config = dict(
    lr_router=0.00196,
    init_std_qkv=0.0309,
    batch_tokens=131072,
    max_seq_len=512,
)
Below are experts of layer 6 (counted from 0) of a mixture-of-experts language model. Rows are named router (the router's row for the expert), gate (a neuron's input weights, with its number), up (a neuron's input weights, with its number) and show model dimensions 0-31. Each number is 128 + 24 x the weight over its row's rms, rounded and kept within 0 to 255. Numbers have three digits each.
After each expert's rows: a language model's description of what the expert responds to. This comes from a sample of Wikipedia text that the model never trained on.

# expert 22
router:102139077129179153112161118173133123089091138147120097089142123144122135153156179132115135118152
gate1:123122117124119150164115140172125143123105086165124157141119101125160123092118144140135112060134
up1:141142128127187123113138096115147130150181122144115102114142116137169108129128130078140143127121
gate2:137135114095138125145161155133122127115134129088115120137156096094170143118150137143138092101122
up2:106125120116153145125157161162147177136135156131104163130143108143128166160149168129142129093201
gate3:125154152131128085125116093154098103090134175138144125153109144124114114156139120138101136085100
up3:169129130153156119100146103112104132127169137120094147104131108126134172093125115139148141082137
gate4:125126133118095125209149140104119151135134130142083159163131126141110180177103150113118111109161
up4:115154169166103106083111125106129171126097127155110104101134138126120140117180109147147131122143
gate5:165139127090109108136135172169148147087141109109105129201162085140146129127082136162072134160117
up5:096129127138142126110126075093122120155090107127162093097095163138087118111172115124120112114109
gate6:091134181122148131122112082096153176162173120130127094107156121131108143095140151166115111151096
up6:175134095101141103174139135090118134132067095128074134144124119134163115125122124129106108084123
gate7:129129125177149121108109119096148141127171086137108126135124098106085182098122149156155105139138
up7:107149139130156105116133142112154135139142133113133125130084103091082152138149139115135126186162
gate8:097097142129140109135105137125109110105185104151147117095116137122101161108155138132134127134142
up8:146135120126115159071155171177155164106114132136084102165125097147146069122147131184116125097099
gate9:140146150097079175181117180135118161082124124156132120142118147118147156130106109102118131138133
up9:154121119157136089106123134132139124130101157147159108121155152157144101075086105161129110091106
gate10:149116172134092091104139149094075123123104079166127100148113158151112132113075128176105133111136
up10:090110139120139149125104079100113097160107183094157153141175132116135179137140127074168174166111
gate11:160122140104113127121129153127120138109090134138103141167140141130147144155125065081101127093123
up11:144124139140122150133118148125134107116109161108160115158134142115124111109132156145136137128126
gate12:135153118139139100101117126092087148118103062145130155128140138132121169165132083105108084124115
up12:107142091139151111171148092171097126153137148144124144126101127093094108108133094116107142079080
gate13:117128114085113101127165141118119181149108076140172145113138161142159153102091126116129143167140
up13:150103129151086147130139132115112114160090160137123110109128150137118129172138107162116126106120
gate14:133119148132110079100095128165135165125179123114140170160103108105135112142129126159109131142123
up14:142125100145125139156127177107125095148145132098106111106113161119122133087128111104116155169137
gate15:108128124139109127126092128127122107114115107101168133142105098134162176097112152087144162131126
up15:132136117144100117143145135084111137108113120136136115134196124144180096121121094145092143109144
gate16:119159146069113133155122093116096185150116122162122123132188132093123157073131121080126124129100
up16:144124146132089134134077110107134147095140149113121123126134178104116130122174143138175105137144
gate17:103142148106152095137069102168126136206119145096100126142126143119123111134104115091159107095119
up17:172119136159156091087096151104144144126166112137146138136127119104122074144097137133124113102144
gate18:104082138105106076115124154091141172119149133135169099096116122148128123141124146106126160119128
up18:099139111153146118126120075192192132135139144136173146120139120134115092136117132115134123136158
gate19:157121163138148157136149131124145118112106158125084148129149141128116148157140163066133141146128
up19:130109109145157147119146145090147129145124158117116162175170146134119137147140128120125151107131
gate20:119146133113167111111134120123118122137117156120111142132124129131151082095105123104080142095141
up20:145126158119147083130129157138140103148113124118142102099116130125100165130155104126193122149143
gate21:124107163154094127113106131133144101132153115112141125079156107114142127146110129120155120144154
up21:108145111068107153144124118141069145094154114119150133130127127156144129117119105165118145151151
gate22:146110115087091134101127145120157129157109153124091105139128152094134106125128131139127093146112
up22:136162102161098144099091116157115146100116129154135088122135111139091074103155202131113140142143
gate23:111177171137140146108169139103138115141128117122123163194102163124130118107159153086116124100125
up23:091108122101112120070120151115125134204165138119128098153149153122078107144150121147166145135138
gate24:128122129118124118159117224049139114087143129121152092128108141123165149111109120172122160139098
up24:080137097130138114091134143116136140121129142161155122095104139152116153132148111081155136118129
gate25:138148148154117109100147116158122147100124158143107149110107168143125108155128089153130120100147
up25:153132130127129135119102081125097130169155131119131146083130110116126123169120165135103148124132
gate26:142109123153113167122169140160154164144102140130104140142131165171133135109102147117124138151087
up26:095133142120102146141135113145121177126140143163116148108149128145103167139137109079120113142096
gate27:134104077121133092144109145145112159128118096098117122158124116131158112130122122131089139135126
up27:150165149156159126141129100128146120154157143117134130110116134112115140151116147118176102143135
gate28:130089118082140153139152146107095116103111133113132127165061148144115127102115128127121123127077
up28:129142113062099123113102095125106119109127083122138122136134124110143085094128121126089116140137
gate29:146134153136118131190137106126116106134127141134106124146129117147117126150130141102137136130119
up29:138128157137105131143090138121100133109124147130139095120132136145068097123163149113170126122127
gate30:126126141167092111094113140127113176129145086118136107150168101170119159167132140105104128108126
up30:113098130104113109131088110160138103156104125102131111071110097100158134106117134166137107131127
It responds to: Line breaks, == heading marks, table separators, and the piece eng in Total length or strengthening; also verbs like play, work, into.

# expert 18
router:137132140117109152134124126160152119113148079095078091082127187150118135139155134124097104105124
gate1:135162151139137083123103118139137159130172127067150097138152102124118160142145134165100072091142
up1:168101170082112084128119099132138097120133136138120142129147091156147166127117102090137127115119
gate2:102120176146169074102131134099124115073142156120125097116138117133156143147135129139130107121120
up2:098136140133144092118126149139124091140146121117131124110109159124159165106103119166100104121175
gate3:124096109109144157146083140135109148120172089104122126131151119095144152150142159129139152121122
up3:102178103154119156110174122137135131129112129137159132128148132156093108139137085071093107071165
gate4:106092182135132123131115171115190189161140137092119115142080101139112135158120130136141127133093
up4:136117097140151096115135135127139136115129116161094114132106132130120129106149139176107130167148
gate5:071108124140158136115168147144097141152125115152115128102094151122107142110144097114171130098168
up5:136173107133125150150131141102141142125157183096136114134127108126090094159116120087121128136143
gate6:120156094159142081092110130124136139140143146134151109138151124143127104099150123157158160077114
up6:121069129152139070167121153119122127166134122118172134113091126134097125147134163158128137122126
gate7:135120114129170177127105117129116152167130131191090115157110121129148119137122099092102140138118
up7:129084143108085124126126121146115101083099109128213095140103103101093109115123139144153131137167
gate8:152096141137128098105125159138153147084122115096093108105127150134119113129120120158109170130127
up8:120131144150109129148131110143106116115088129077119147112105144129111096125130155160153101134160
gate9:118129180112104077148079099144133118114113116148129137165080138129093138112153148098077112135172
up9:126150072150128116139157153156142165109095137135109124133164137150154098114120147116108133109096
gate10:085118118094158124146157147152152075123178115123126140094123127088117131115127115132076120087147
up10:158110136095094135161128123179136110135154125103092135115118134088138122123118145158148128105155
gate11:103160138102140082142139096092120138077130105095124159113153104101090099125115138160133151150120
up11:126107100148117151094101150081166092118120113147138105122129118130099163119149142134141181122134
gate12:099126146118104084118160137099106129132167086142118138122151112121121165140125128129124152096155
up12:113125110148143134102096099141127182129129146168149133130097166137099113113158136087091180125116
gate13:167151099141140089191122135110140126092135104144137129128125175171142152114083180108118112139140
up13:127120135106125104132097091125135088137163127132108125082159098113117118103124171139164166079120
gate14:132090168144127122135148128132118108108133150105110067099135129139155142157148162117147165159158
up14:147161127151141134107091094177093109182115140132125165132121145119135123114127112136111125099106
gate15:198109119128150100132116057119158202126118136100184119142110128089086147138109103152149136151137
up15:139124098129089149135130110129160160150131118170143102125142138128088119109113149130090141111124
gate16:113114131118144134149118154119167142129123121130190081124118130101130133167125137120144163118120
up16:133088105164109154160149160100142119107103160065140108120137114095157095133125126143125163155092
gate17:103121155105116094106115138121092133114088116149121121166110139134124098140185130155137109120113
up17:079134116125121141136138142115076159092085148077131147135166095147095112106148127118128135106123
gate18:131143114131114108106145062103161133118152127109130135117088126127089193176092136121128157105117
up18:108099123136102094109126105124159130145122125112100097112108137149101164135113142093169170095125
gate19:119140109119113125166098124126137155125141084176092117116117128122106107107110122140089134110115
up19:121130111101113131177120140100097136157129124148128098127096119158153112120159120114171130113107
gate20:137156144113099120160109137152121145095129084138123108086186134171100189120125082144136141130112
up20:086109130115129118154132109114134195124121098152146170136129138104120129138173145112178120093130
gate21:132098126143136130130149098082136144164146152122108132146102118122106113137103149104121144127146
up21:127128151123151139114108067110117120150125120079112142117166133119101124121117122142097147130158
gate22:079131135107081127106155097135147137106137122072162137119117075128112108166122146118139134107149
up22:091121131084070121113160124110134165099089119099152094127094129136137172152092156146154127080143
gate23:110114111122165143125096105123129149145088102168126133148080138109183140098123127146105105104138
up23:126151144137172167145147143145189099124117115141142096073075127080140127097115107113106131137151
gate24:179115139132118148125147144124154095117138139106069166140109174127128130122106079132094141162164
up24:166123109122086146126119138145162155075129129115127128131142164121111132102100107146070103159131
gate25:117105134173110119121130112107125145091116137138140103120120134109127117081138091174125137118157
up25:127162092131160144140148134120156153139097130143099132165130127144088117170073145136130137118096
gate26:129114130167103127125131166173104151099168147178095111081178156151113121112148094101087104094106
up26:132151115137146027148112115099167122143087099108136141149159121138122115130141144105152142124114
gate27:153134185098155146140113107082117130111148099131133108133141167134138163141124140143174164150126
up27:107122119151104160155146147129094137102140144104144176158184115115100129170122126122153141132097
gate28:174138135090131122170150083138150100133148146154116153132110120121117141170111151110131168081150
up28:131131152151092161144105106152100128128119089104162131138137141119120142112119146145063093194136
gate29:136124136113093100149130166084160123117128086177084104134133155144143102143128117106104126091103
up29:152133116113137155130109114148163162138164094118090110130167154140122106165134128085110139124135
gate30:137074130108138089117105161106136082085103129099130105139145145137136127145143143133127126148133
up30:137113139147153106080186141089072142084130179151152088103125118146102119139185108151086138121147
It responds to: Inner pieces like i, l, iv, el, ation inside longer words (Tomislav, figuratively, composition), plus d and film, often in music or film text.

# expert 4
router:152070110126088157125141122124105077104086156100137117109104131132099168144129152170146161174118
gate2:146131154128170101122114097150139126128137143081110162161127121132137101157082128146146161081118
up2:103132079129122123118151151160133155125092119136092165166141122151143151158128107134145128082116
gate3:157084164081182157160113155112132143173119145114135198099098101133102147124111119119110163152141
up3:101171103157120131123138112154153137137139137108108093124111132129108057106127124127165138107131
gate4:133136132074149098146091135159131152127105129137071131130124078124140142132119086126109112116143
up4:134107135164144165132128140110122134136162120095136118149132139130098118118112147173113131152087
gate5:068090096117133084112130112138123174171124101096108132112148111128098101113111117124140117119119
up5:104121186117108173108134150124129167134143121124147150165114138160097130110180106156115121140152
gate6:123070096175132081146103131103115101146108106091141106128134117149160134114074111128158103126154
up6:115165128083144169108178077128111149101148164153102147110097104097123142126187104136111163140120
gate7:112115133122154108140108119141097133122134120150132098090151140121141128149127119115113162143100
up7:140109146150145170097100166150116147124150150079120161114123146104120128100102120185113102105171
gate8:115126126152149104154126097132143149086130126128156114150116118109127193140105104127135135113130
up8:152110116168157125136136101168129136141130134142093119160090144125133132096097123133092174125126
gate9:129134079126181148145128125097122130073132106116101142176151145090143124116138142153119102136077
up9:104114154111106117084106098136179131133155162089167111079132123137089124136128115118176136103139
gate10:150114110113097120144145160092099091120116131131105149132106095126163150114111124081112124085155
up10:124092175158157116152062118128134158112143144149133121165117139144161087136130185148138125163104
gate11:149138135141088120123107126135169119106142100082146104135167128107134188147070137156148138136140
up11:138090124168155139158138165109121150160110095126133168140124142156131104120142146114101134130100
gate12:190125147104072128139104096099155128094134137126137113138143066124084146137095129095105140152122
up12:178107124132068149149124103149145132121118101125145103101089149162146143136127127098135143141137
gate13:114106161111105161128066133122118113123121165171133116162139116133125157109117137140121131152151
up13:113129142141094107157154142123137185111128108103125129101139099186166124121119147161127128143127
gate14:138123164111104129173137133114118130124086094135089122135151150112136185139051120111117139083110
up14:106145184073100105165136137129131131118083117167110078136139144121115139147078140109086140116095
gate15:138089134111139118116081139144120138134144165122132122123141053103122135137128162115117106111132
up15:127120096157125124120127154093109096062120143142147139139134084113160133148116173118099145142146
gate16:125136124080130095134109115112164119150124119150137138110138124134118097106132161120125169154099
up16:160104143124129142188106159134140115081142130158155106115111075116135077149125147111088122083140
gate17:141113136099122140124107104111167096109144092139126093090147104107157146142148160128133109180157
up17:121146092103111084103158102156129127144125122136130150132136073124142084104128122153117159140089
gate18:105156152145126136118101122116124139140149146123129187150128120137143132140121132106152077139143
up18:174116121118147136122111137108137090115133140130093125124145110074117140117139115170113093138168
gate19:120148115085102141107138125121079148169105092139140094162152093162136145135132153139178136125119
up19:169121129107121185175146133113145121118133108139113128129158088142160108102113147144122142166121
gate20:112100150153133141093157097132133087093102135164089127152161115162108148145107137138114132151117
up20:138105117110132150119135054133133105139118121122119150140099132135153111096161095114162122113123
gate21:109078114130141040136123139121159116122114121142086131139136146109137115133074157084122168096130
up21:076132136118128072114143124146137135130125121142118123102125146136109120167124174089160142124146
gate22:138097098148098114098133105135147135171114080152137118154141149189149118125126166113103164112106
up22:105140129120117126124094106103102122089157149109114098167142101103164094098084145083141143132107
gate23:108127140098111095157099124111142093103118133151149091157138128134153112139122164127149127126107
up23:144110088156122130105165144157111109133120164153071104148140138105124163126144136134150134151124
gate24:131156111123131114129095156138128156109115088153114137128107159158124129104124173115126159136081
up24:141086109156136161120114128114094130108117129107152137111129107118106134101122141104146091116146
gate25:178131171153126163135120140102173117100134118123150133149166085109160157132137161146132146135158
up25:128103140101121111119138147152135129134119047106140122082093134149159099083105136138176136135106
gate26:119120101132128157165156169143155150115142124111127148133175128138117150125144131090117095156097
up26:100117123098121106143120093159146143091121107151126139150126143141117092083161113171107087090122
gate27:161108149141152110128103094127130099117124117120154125148098105098177145083093100110165138116113
up27:141124129145124161149099156086121109111137130115113136155141160112106113119151118121132132146133
gate28:168178149105106082112139103135119117127100112146149119150148130146106115102096131125107129135136
up28:118150136105106101138123100126117118103121129148128081162168143134142131101123088132144122107109
gate29:094134130097127093177139137144122146118152090116125120087102099087140083162156163090154148129129
up29:107122120161137098105101117124141177155133066122096135141143127132138150102123147126136108145155
gate30:130152141131178164116135134094121193102152125124114136146153132120099135179169160096132103123177
up30:120148156150139145119151120089110179097100113169110097124177150122117148113178164147136101127166
gate31:097129115080104117126121125114095126129104103150139077133144113114144106123153133063122124149101
up31:109145133118134134113128112121086169153098161131176139113154172132067181110092112163131146144167
It responds to: Opening pieces of longer words, often Latin-style prefixes such as un, rec, inter, ex, under, plus second pieces after p, e.g. p-s-ychological.

# expert 1
router:141142119129130136157105134123167126125196099114160155114150116120162117095105138153157145140153
gate0:129137101098107108113113088123122123194123104141116150161085117154107151102109097126111145172137
up0:128143150178111141111163165122104140159162152151119136107128168122110118140112135155156127100081
gate1:124159111113140112147144105164112150118153076134114130164166086142159165109121110129145111065116
up1:162109126153118119152132195142095113122146120110114088087106131102105075109149115138116124117090
gate2:124149133104143110090112104167158112162154175111156161120100141122131086130125130112168160127127
up2:150139101118173128134131085116130150128119127117091173144084153097110102134102090144103160154128
gate3:140100130172098120105147119147124112166135138090126139136108119127157141163102158114123160117142
up3:118135148133113146135161083129149137149167147106132135176122164161123144154145147109135146117165
gate4:145095126075121154114132112105170114142138118109150151129120110113135106156136165071150106110178
up4:096121113083131137089136089113148112172124122109178136109114162139102126120121141081134113136151
gate5:134122130135116161155180125110101125105089174105143136112123154105178140099128135157142130144130
up5:132108128120101126153137123118128097116163111119113138120109137113114130140101119148142093102162
gate6:138123103118127119122090131113175096110138129126091143147107150118109118109141144114142146106155
up6:155113127174121115129191123138105127141070183104152132135130142128115152139121097162118103124119
gate7:125102129097101106142128135107190164145150103116134185105137085122099132130093150108181140074111
up7:146111199113115105150121119099149124071136129102132137141154117101151157117101095141092109112093
gate8:106164120135099123139125138174142157128141115122087123087124128156109083137125139129138127140095
up8:150162147148108149156077141102100087139135126106135144101110163145116077112125165099121108097139
gate9:104133117129132130126068137168156126155102097098112131132140099109092150092125178096147113119145
up9:132116124145127115118133133151095141131121134132144112107104114135157109118159128166135085124133
gate10:107109129133119092116092131139133137136116126087142160147127158109103161149127186099146110120151
up10:115103129127094168094166110160088137139144135161150102108127129161101122102140119158144146130110
gate11:165087136121110120149170100163185118159114120169134162105157132140154133162137095135108134152088
up11:107155128147155089100192151129143086128102151113106146102154136115118125090136102112143173134122
gate12:093134156121108123131103131107139116148118141104145129199123124116130122139146146133130160133118
up12:102120118126123148091070150157145156169131128114117163126123108173136110109174101130187165175127
gate13:162091126116110101153105142142153171147129112099097141147087115120122151148145130108122159115163
up13:133148095124099170117144122138118117110107146118130105114131085125163135113115164114089125139113
gate14:096133126084128108134112141126133101148131128177113124140117151150109118173141109122131142153156
up14:111125104104112171121120159129116123115130102158117134144119173134125098100137124113093126181119
gate15:131152121146092102136155121150138131160078125105134111083104112131116147149159128077131128127132
up15:119134120102084081135140096129126118108106115104127104125100128137106093158124140127150129163160
gate16:148101119128138126134105139140135113133139160115118142114110133113146121119119147147137179129142
up16:145168146138165113139151115158121135159164120123130178141153145115142172125144149168131110125110
gate17:165127144127092106163113110139173107120094117147132188143149145107141165115149117154149143123127
up17:123132132167148128146188121161061125116090145100157150088130115137118135158112110130182130091094
gate18:161134128118163122141129124136121131063149128128139126128117135108134154157121098089145126115190
up18:108129117131117151102124097129103129186107156130104139147156112140091128107163122148068112153102
gate19:137136127125108140129158104121154119079137119104098096159093147140158130093134145128124121143091
up19:118148123115132145117152077151117106146144132123137130074090115167115147116123127150118168140113
gate20:150175148110114153155119118138156143113110122069134093153150155106140171128139153145160152133136
up20:105105119118128130130141108127104084103166112166098121114134123175122137115118101093098092115187
gate21:117077138119120122137074119113146111126114159158158135174139091142173133107120185100157121119131
up21:125082137071110084122117120124149141120171085109124100122132062096145134110153151168180104126124
gate22:155172151170165085138101130142100154164124150126129112132080116115106092138120154110143138137139
up22:136101143138141091120109100165102100137116128123139130162123170103142171140140095157110143124138
gate23:180108143125109129121155086118101110125103088121071080119144167137165132106095128121120112117168
up23:170160137126108145125138120137138141197109111112103122079114111161162133154099131082145083108185
gate24:115107118127148142143127072155156177153104118121108135148120145146118132147139156090139143088115
up24:140134108108080178136143166109109139107121113175114079112148156167120166134145150132154106142130
gate25:178086139092114095151132116111118123092114101105137157119090112127129167146102108137140127131108
up25:097149124129129139090151142135119144150153104130128149145108118148125123138107131157083161123115
gate26:126129141150159093143121146110122168145119088116114176158126121151084147183107134123123141098125
up26:127120149135170139125113147104144152151141123161123124179088110142118149178113098126140080157147
gate27:138118101150147155150097125151150145137140109119095075145118109165114121168090155151132102143143
up27:112116106108122118141107128102182116135148087128166214114112127115077119128090146128145116101141
gate28:154125203123126082130138112106128108131109160108122168128142152124151131110110166122119163126057
up28:151129153132120128155127116126103133149157118120159111115084091146140132115159115153148165122130
gate29:125142122174143148160118111100118124125126132133101083171099138142127120195135127113128123148153
up29:117111143064121098108132137143102119134116111113169131103132097117132171131136165131113132115134
It responds to: Consonant word pieces inside words, often after o or con, such as per in operational, n in southern, er in concert.

# expert 8
router:131088152147102106138099132081105098087096130086147162187108121131144124142115136133130116133120
gate1:122104135140131085167126141131142070156089128125127120118098100111104171142130118110153085096145
up1:129117099170149166117119130194114144141131132081111130107122125134165122167124128081055150120121
gate2:090124172141083114132094151132101137127161118134114101127115109099146124126119114148137140170160
up2:149156115090116127130128095134129132152152130160126129124128107101083127092150110145133170120131
gate3:099114106134103113144141118095130136116170143115096133158139120132133153141106111122157173137067
up3:143128093103142096098137173136092148141136128131131185154160121155107137094108112154181114173131
gate4:120121144133116135136125136146114093137185101142103133125125094042098120102121129114135087142161
up4:151118129173163129135132144105141105164054156118154103070153142136155140149153146156107160123123
gate5:137132149097190139177147127094146164131146106119138140143114121113171132163152117097135154106145
up5:186135127128097136110098108171138106111184129100099127088174124117155128110084115095093094184122
gate6:129116104120108153135144106165094107154091078133137151132149122146123132166091175166184126157115
up6:148123144140146141139120117151116143171127102146115158169170154157154095092087162122160115174123
gate7:148157178081131107153115094125121111150148137074109132119128137112172140139056085117106097109099
up7:168078095114152133171153138129137135125107129124096164132178138142123139112114167112137124161137
gate8:160061129155119113113123148113123118104092138103125137153101072063127124127086129102168102130148
up8:111125119131134166111135144096108096076106146154147152158148097096062143124127130152186085118139
gate9:151098163142147118129110102123073110131103163124120146130086154127130118131092122121117106145119
up9:141155088104129166151152103139174117121167086138118134080183086085127112186129114091116165108109
gate10:111149112095143086070164145086109142108097141115093132121149158150089104138152119131103104146125
up10:132101102169103197119122123129096145118133150203132169129110134115141158104128124171063135117110
gate11:139121099127153147138112128125179157104098116138133131129152085129165090090140142125142130108110
up11:128129127128128115098140133108112093144156143114116100112092124097105162161138135131109116131153
gate12:145157095116133149174125118140116118113159072116145151156148092111175144119126109135127131184119
up12:110116109118172134147124146146065131118156083116143151164154088135129149122151122106110147142114
gate13:137081156129121113154086118094106085090109113150131135129139135102089147119138120121125131100139
up13:083121104128133149140119144137107128155161119156108104132109111152122159124124140146186146120099
gate14:161128121136098125170089119127160184097207108136107118133134112122095132139148086111150120157157
up14:074186179138147172117144106109087138118135163105115131141113120148135101169144151153158090127123
gate15:110135128123120141134138174125138084157110101148123126148131167114099130110145125119103139147145
up15:128114138121147136153109126161110153141131082109133142105097147117121156171145116114123157128129
gate16:181168183092121144156104110138154150088122140077125134141117067145125130162133141165163128157105
up16:134113106160126122154115110131111129156086144138100124109120136147144112091142103166133149117136
gate17:144119117139156124129103162120168171120082120133074137142159125151111143127136143142124120110107
up17:143141131170146094140125131158166117140116132121126180142118110137134084126116105108180114092118
gate18:124101132118082150207112126119107133141172078087057151161103164129156143145174141120181133126131
up18:148121120141106113079132164141130092146105137153127148152112103151143090141146107071149087100172
gate19:094116133151116107119104103144115111113128142077145105126123142139087157138099124144123127114122
up19:106136166122141108091100173141094119124080102126148115104125116117089157108155105175165090088180
gate20:098124127164105091171157102147110119136145101144135153075116104131106123144124151129136131171126
up20:128132154124076147113147118139208137115106104114139112129119140129143074102131076142146150082117
gate21:134129170092156080130109166131141122109083070136165114158173140099146153148120138149147095072116
up21:109123113170102125114182129189177152127096106111120128161158139132154076138139169154167105099144
gate22:096155096134123146139114147103101138116079106118100116130156168136088122160106149126118093109104
up22:118156110112156111110141113144131122147117115092116137122071130145124141138126146113107098157073
gate23:148111149146131064109130162165136145132103096098125115140104137117136123123105128139142124130151
up23:127127127108102182100127106044109069133153118135170155130174108130121125153157128105122141144097
gate24:131134148118124076147083114100119191095086126128113127154151124110105145158107149101138100103139
up24:153082101157128149147166143151130142129125089116146118076088111135155112084097155175090158139129
gate25:144125124160103137113111178117121117115130128127111115130123112086077135136114120127086115139132
up25:137088101110138127115143112111120120110136130174142154133101134115155131119123125137144097156146
gate26:142103146087154108153143123109112107105146141162168173130118150103139136116139082138128125115102
up26:125141136112161126131156160164112116123150114131129128131137141151157082090143150138082125120121
gate27:149166095127115097116152122171163147164195091146108143163150155105119143159139157131131156110132
up27:141120129139119154127161117075103116056111113198149100152106125127117200131106128149155140186126
gate28:116063136113107144136118063086158111114099141124117126155120143154131195117104123108142118113128
up28:149113095084112131113127125135187146126091118170158119143100117131192145097182149142083150123141
gate29:140109172176133144111100177097129121078154145143113108133134143108146134134109126140128137176163
up29:117159093106125107130132097125159127119117111113152157125153123145103103147165177163123135112131
gate30:100125114086097136099111120131076165150102132148134099132111145117147091118122114149110124162129
up30:099100144147110126163095054102120134164137110107137105138155114138093204152140152123141113160124
It responds to: Adverb ending ly after an adjective stem, e.g. critically, originally, fully, and auxiliaries or negation such as been, be, was, not, more, after.

# expert 9
router:124150112132112139133131129115146135123148165163129128139155162160085182090130112180099118118175
gate1:105131168134153136156147084106118162110117138114131138143092172132096153143076134125129102123144
up1:106142082115097106158124166140148125098175087118135117110143093110152094127168147150134172148110
gate2:159167173098120113133129108163150159158129118099108140092140118120143140155082125126099081132110
up2:142123156064100137120117142136109133107147117118142115121127118139131159172093137093171144093157
gate3:111148135111142123119122116174120140139105100143126117136077120103153113112085120154093089086112
up3:127132134118136139155115138085091131153153114094158120125107164178125149129136130129148179168169
gate4:145137121112090120156108124075132154171155100107145140160175125139119116125141108089143092132108
up4:148146186191141115117141154078121134122096200130087144116126131121138113138146133102105122152163
gate5:112162152106134115149132088131134140128105093126115138136153097124116134139134149122084073115092
up5:157098092120106142108172126152116158157088146133135108115099149116130095109089119148149127105113
gate6:109143095109142178143120132153120101080143103158087104144130163134133145105133125165131094198137
up6:152132107112104130134124114094139116171082123133070128083162116111142121096137125117120108114106
gate7:139115165099078137134166072121117129150149161107128138118102114131141144097092110082160127133107
up7:159110121122143089150134112145082073118099132165112131118148159133152125122089102113131127068142
gate8:126114127131099138108135155173124083140093133143118163135112131142132134145107141109132128132135
up8:130167134142123149113137121144127122175113118145129117151194087169134134123098122139124074107145
gate9:168146149123146091126133079119164200131115133096079164118128097072112132127142126092145130106178
up9:111130113138094164151127133115124094136156099128165113157130137148160125105120173145148119148093
gate10:100129128133064128185093141131099169131121121128168166124106163135145140070116117127135102146076
up10:153111132117173126132113126128116120125141100092119102144177119111116108113104105128116101123123
gate11:122156137130125121136122098102169111104145141162131089131157123106140119111110094128139077130125
up11:137133159097119105144130113143147133088114133136123125159143145144159150175102081131138135109149
gate12:160083158130130122130085124102125083124158122136098145140159127093105133130131137129162113120163
up12:112135126113118122120168158121147110134086124131163147163130151137162111137145115171106131179110
gate13:111147128133149174130131127157091106141142108132118135147084113082129152134125149119126126114160
up13:093173118133111155126143136147077105139150116167121125145096136122129163122137144128138130131140
gate14:097104139150151146130112140116168155165081104057164111150133114119098141108123132124171090121122
up14:086121135141125107123151156128137111155117161115122110137131120134120149114143092098155137053181
gate15:105138159119154135119156140153107121149138143137125082135135124111139128125126105128131126129092
up15:123103140152129094098136172122116131144111162155094090097134125139170120105128115123117104080151
gate16:110116117100134138172101140118149155127098109124123123102137154125165126148131093145152144099069
up16:140151114132110119111169095155132140130123127142149160130125105124108141154096137138106127112139
gate17:139083123161099105129141135092140123087126134138117125146115106088127132166114164126145093134172
up17:059155126121125122133136107126123088171200104106158120109129129120139121106103091119155117107121
gate18:148126141130123088178161095108152106096164104086051142121162143110152142140116139088130120108128
up18:141113143165137173152134136146148116195132123144133114162142115126125159090133128129144120162130
gate19:180109112116143089152092122144191143113111117117148133128138131138124175124107153099125104124113
up19:144133123134106110127171146160110133100164115187111185170119170159107131129120112129080134093139
gate20:143122118143116137127140087189133131129129158153137145123159139121131112134152098081094079108144
up20:141158097118104139126143119146132126129124164135144134080139141122155109130083088142114125116167
gate21:118150119142113121162137105143135139103125133079125085097125088124155180156122127121124115123161
up21:146147106146115173139152108110132114134141142103157107134140110145114131123069131137159111117088
gate22:109126143120113099150097123096103137088077113134133111122185112108097160148095113137112094138161
up22:194180099094131143124106128105154121142100157126134163085107127172134119123138138120119144139152
gate23:072126113107090148154131120127148111168110113135174127111163121097172147114113145110125131146148
up23:150076114066146134143125146164140118157103135123167077150144167122160125153127131122122112140131
gate24:137116122110124151163168102118127145112094111138114123098109113118160145132114150116097120152042
up24:090103104143131146092122142097135089083117124154154106081150140167117137124152124150174126148073
gate25:154171113143137151162102093157180172118160103119106122150196098106117128131129106094128142137087
up25:164082147122147084128179146122118118140071135134140163111085162099139174077142176150087110131149
gate26:135143176144099115117144125115103172119124110131107110170143110104115132145120135123123098131143
up26:069150143119126101101150142132117152061145135160108103153131150153141115120190105091132145116130
gate27:138140137111083152105128165145108135094112113122179153091116126138136136129115088117143121148156
up27:102146122122145160105142145121138126154139135113136152164139129109104149149117138132108106130146
gate28:096130121096115130130082118119125129152085116119176111130173082122189117101145090124114146109162
up28:130107088123135107125149136161138102106091138126108081136147106096138125115162143122141108119157
gate29:138152174160138140132133138118080133133111136118121163146095122147125123132117082099095104124131
up29:085131115114137180129116108130145155084150121110179095170111143098134097120134135148104131160132
gate30:143096081160132125135158118147146091094115129158125139164118159125099126127160113141103123119095
up30:133156179131135129121111102129145100169145136068154161114128112127131131142091136111124107119143
It responds to: Open parentheses before years, section headers (===), and short first pieces of words after a space, such as de, He, l in look, ver in very.